From a checkpoint of a small mixture-of-experts model trained on Wikipedia: width 320, 2 picks a token.
Below are experts of layer 6 (counted from 0) of a mixture-of-experts language model. Rows are named gate (a neuron's input weights, with its number), up (a neuron's input weights, with its number) and show model dimensions 224-255. Each number is 128 + 32 x the weight over its row's rms, rounded and kept within 0 to 255. Numbers have three digits each.
Before each expert's rows: "mostly gets" lists some tokens that are sent to it at least half of the time. This comes from a sample of Wikipedia text that the model never trained on.

# expert 5
mostly gets: "%", "′", " −", "°N", "°", " ft"
gate0:074091107111153199066147143134073137189085160154165108135109140105133140119180113102110170100214
up0:164141179117140115086081111148121181159097123122163115149134186133095063130096147146108154113069
gate1:109152204081067219158122159139067152174192106149129179094106110116174123110121107058063126106154
up1:180123105113163107125114149086095139139145003227119149184107175113155127141118083119113153148177

# expert 8
mostly gets: " You", " Science", "!", " Night", " Best", " Love"
gate0:134131108098109152099113125066113111213089127121096186096135132154150105147207119131106107117129
up0:057127149016125138133101094117158141164121168139109171150152104112182075154159154109162075129064
gate1:116099144157146066145101142104136116149150123144155092149155091135096101084080121076108122107127
up1:130152190133121133186149115111101110140137163055155106063121142104060150152154128086104105103046

# expert 9
mostly gets: " |", "|", "°N", "'\n", "|---|---|---|---|---|---|\n", "|---|---|---|---|\n"
gate0:153094079131151197162129095067118168202113174163095139118080116087132085157148165180155127162133
up0:129137118118147171090122175069156195110119150136082192132147148084163148122113153092203128132155
gate1:152063079138185168106068132157118116176116145131152157147139143088093125084161144149132033198086
up1:206148185185171138101098096096068108088166088131168100168158153099159155166145138122109155127193

# expert 10
mostly gets: " his", " their", " a", " an", " this", " its"
gate0:131142194144122099112064104084141067190064092145136132108110072066127125144150147167092151107146
up0:156047153155139111100101108154149034138139160109131118114081107143151072175177167163113106100124
gate1:155144115161174123106126159136121121052117077197101116161140113105096078163138145167124130087188
up1:108128096103076160174172108144144139157107175109099094141149146146100137198074122094071165095051

# expert 2
mostly gets: " William", " Thomas", " John", " Charles", " David", " James"
gate0:025084124117159130169170130159142156133105103036109136080136127182133138163209122111135094202115
up0:111090182125199118137159130137192189128102180177143161133151096114134120103153068142155123116123
gate1:074113146074089134132132123160110115089125145126115116126147136165163085144081129109129136101135
up1:140151147117151112150135089102160132141139117109130184097112116082157084193108154087202154118161

# expert 7
mostly gets: "′", "ร", "_"
gate0:158119125150164114148108110183078119160114127078118073156107100158128160144071118155139056173125
up0:154085141074163109127143123128112076081102100124110139101194108108152085086094158095111153149104
gate1:137128151168148134127134139130116173185087119179109169094101108154121143142181113163175147118131
up1:098072216085126121096105055133091105120131114108108126127133099121079057120129110136121177148174

# expert 3
mostly gets: " main", "-b", "-c", "-p", "-d", "-m"
gate0:146076164147114177105190189096164134134110182134078148129130143134121138101152121126114087136108
up0:144115085167104149128136124129167123133170227109113106144086162126137082153075132181145136141135
gate1:093160111100081136151199131115166089121143108111132163128118116117137097147159092137124088158152
up1:080149122177127165105124161134106136131141128104101155143055140164141131140174115114160045163086

# expert 4
mostly gets: "),", ")\n", "\",", "\n", "'\n", ",\""
gate0:091156106100168179150113111129089180083124115151125072144116110160142114102096130091075156090108
up0:117125059102156136171140091146125129145150097146153159160121076118117167123124061153123160135107
gate1:151157119114061069179136135132169132111079074130170131134126200074146142127184117077110087149137
up1:180143080179120090132130132121169128134099087124126129114127134101187164099210150106164157118113

# expert 1
mostly gets: " has", " have", " where", " which", " would", " been"
gate0:025134156135160160166121191131124202136174101132169126148119159072154136132099124037173134098112
up0:138145124168155083090103122116109146130113063140158146162123108161091176043117078143073067097167
gate1:146134136156120129163196108143089083130166114128105129140128108093144074090160140119108160107081
up1:197179149118147154144127137112113169108088140058180158114081130196130121102096129131126146115148

# expert 6
mostly gets: " William", " ENG", " John", " MF", " Robert", " Chris"
gate0:087162146128207134121154123185108154116117149127107134154128142155142124126120175173149146187121
up0:001109119171161171110141125152122097125084110186091167192173080124226126127093130153128114130123
gate1:143096167108164063148136158134120059055128094082132143133166161160093160090154185093108127136112
up1:164063124139122085097116149097144154046114101144109159108092144121156122130121119123151073134117

# expert 0
mostly gets: " them", " they", " him", " we", " there", " came"
gate0:141150119114121135129090083114151120097170169114097080151143133145118122143176158143192126134105
up0:128140158113127137139076193101134164145105148215129134124175138136144057130162158157200175126136
gate1:108035118113186142136131148044124124128077112133169127178119100144085089106107121126134164131159
up1:131116118145094131131164158156124145040131117134096132158125132187148130162163119124093165115121

# expert 11
mostly gets: "==", "===", " |\n\n", "====", "Personal", "See"
gate0:151110154080149144119093086158144085141142145140072167170177138066181166086094211076158110088109
up0:161131091116104110144139150147186160122209131091128185135141085098134153150155122172168130122146
gate1:121153117134105119075144128088136131073140128140136128208146122098134185124090125105138095135126
up1:153151132111122131112106153113143125132148125112145127120143137155178112148108111148100159126155